Weights of a small mixture-of-experts language model, trained from scratch on English Wikipedia: 365M tokens.
Below are experts of layer 5 (counted from 0) of a mixture-of-experts language model. Rows are named down (a neuron's output weights, with its number) and show model dimensions 128-191. Each number is 128 + 32 x the weight over its row's rms, rounded and kept within 0 to 255. Numbers have three digits each.
Before each expert's rows: "comes before" lists some tokens at least twice as common just after its tokens as in all text. This comes from a sample of Wikipedia text that the model never trained on. Tokens count by the router's weight.

# expert 52
comes before: " the", " he", " a", " his", " it", "on"
down0:157145154096136100083119081119164132122148158120140198147126197106078138134134132155163132095160127158095124125108126107119046068187106095171168121136073094149099131166138137151201102083125099
down1:111160104062147112132034084129082158162110146201117135123090126196099114089146176161146106145089127133133095082098100093135103167146171095154127104179178104146115126169130172126141105106091104

# expert 57
comes before: " |", "\n", ",", ".", " (", ".\n\n"
down0:124126126095115151125071124160101149128161075061166193121155088129082132102108091149142133109106065096101156171205071130154113094104121061095098136170161116163094077128139106125138176117140155
down1:207085155132167122116152124143120136099074109163150098111155123125166135058119118063125104142131117076158090113156136166111175058134139129153125131128174185117114147189091106139151124058110146

# expert 60
comes before: " the", " he", " it", " they", " of", " a"
down0:118093142172116164080138138113137148131139112152123131125085134144127068111103153047098127125097104135116180142107139173103071088115084058134108145169114109121087118108147116149111092157111163
down1:083079129168127205118164106127109132161147126108109096127197174068097126125153146111077121140124133161148101141094089130080148106159154147156091036125163161143116179113086198086126096153056135

# expert 11
comes before: " of", ",", " and", ".", " in", " to"
down0:164114079136139117112178078128146090128091086115167157100150096115132233145096113142162146141067080141144168144098137081088108143139146093136115150170130128165130085146163084084134193145129113
down1:142116211163099095111141087089137207089116176105149114136087123149123130122156129138091141126159089145124165118072173085178139138142109165117112156168110112166194146116119154138088101144090163

# expert 53
comes before: "==", "-", "The", "===", "In", "="
down0:064128125195135059115109172117127118097133140019152146135107161156121168076163128124095163145118080178136134158115069144065120161151110127112174110159138117132094106132095148114151107105119136
down1:137155114137168143149202154102093157160136143129093108155147128139084074138143172151131177199094119089116142152113135079100154099151115162113106118169079083149143111146122116159178146129168129

# expert 26
comes before: " of", ",", " and", " in", ".", " who"
down0:121116173141104134165151159156068095120088152145130179140077165131099116137120126144080119130112133134132094099131164118150170024120132098168104073140095145166078168123127159132187131098116060
down1:168170067119099115218147095095173105121120147086171110101157138083135165177132108145115138096147171110143114106109145170067058151115131099119178164121220135127116163165123125158167153200118159

# expert 48
comes before: ",", " and", " (", " of", ".", " in"
down0:095118104118154168144144097154166107187083124100087151075131095133108104118087091099084146081132139152087172119139131088158064142123195173095095086162157165070102106162137099138134181131150145
down1:156191105191154119144157149108159155123058093145098154160105116160128157135146142168128109166102098112105143169139130137124154092164089131118197114179179108112129100117182158111142141092101166

# expert 62
comes before: " ", " \"", " B", " MF", " S", " K"
down0:155068163129146140163115101157114134156138110136132178147187105176154128154095080113100159147119131091119128107059114143151055167129103142160133141087176189125120100145101138102073085128117171
down1:142169072151094115080087106115142124188190148130140083133149155143110165136106180145080181116137120165081074122086107197132112147145122144144162209138076087172059131086141098168129197117137100

# expert 56
comes before: " the", " ", " a", " his", " this", " their"
down0:127089075073065132083135072138160094157142093166066066108094170119105107126087147135122161143118057083120156120121156099128114114133135112106105106130158105145096105152115136188066130116086154
down1:125157114127110111161119118076151200112122095075152121120104094170128152115097115138125171093181135180136166106115085097113134155080174164088120078106117119079094165111188167122106166148168143

# expert 47
comes before: " of", "s", ",", ".", " in", "ed"
down0:109145169091144187124144100119129136113122123137132090108150140176140108203118113139123119186155111135070131174124111082155136094205166120141160203160154099155122085117133170122103148116112180
down1:135170075143076178110180115129142115101136093101136170137148128104157116167141153177090140143117123105162137065154111120048178085123132167106121156183130155146117121095151176089100129113110143

# expert 35
comes before: "-", " •", " Born", " Country", " Coordinates", " Location"
down0:082118052162167129148135115102176132155063152106138124090134126138124194082062125120158125096113139154142149105110090150151158185136110123112096110137156117099089161130165112085102132113099118
down1:127157092132089112161114117133102148143122157190143137125139113112144115045189130070129147156159153096089084124170159141158163162097163073171131116115120059120098119138116215136095153064079082

# expert 32
comes before: " |", "C", "S", "N", "A", "E"
down0:096155068174164135119144129108129205126101131135111103140173137035135125118108082157141116045119118158137113101114117155107144103080147193173169142130154081136123085119100067143088085142158071
down1:129096162192126110143155114155105084126149146118139163134122141138133129119142121061130112122188075075108151176115119143134161155121148109103165127090109129109087129139089091059148194075094103

# expert 40
comes before: " States", ",", " York", ".", "\n", " Kingdom"
down0:100061102096128156135157163140112087170088143138129147113134136132127127150107133160155088142203199130071187131114116113127096119053170073134127195138172065125183130134109176094122126159137121
down1:171139179143111180146144145130144192082100151097098170127108080129085137160193067065117098151121166074101102154119148127134119163215094133182135181139176154090086165141124123177127063132139119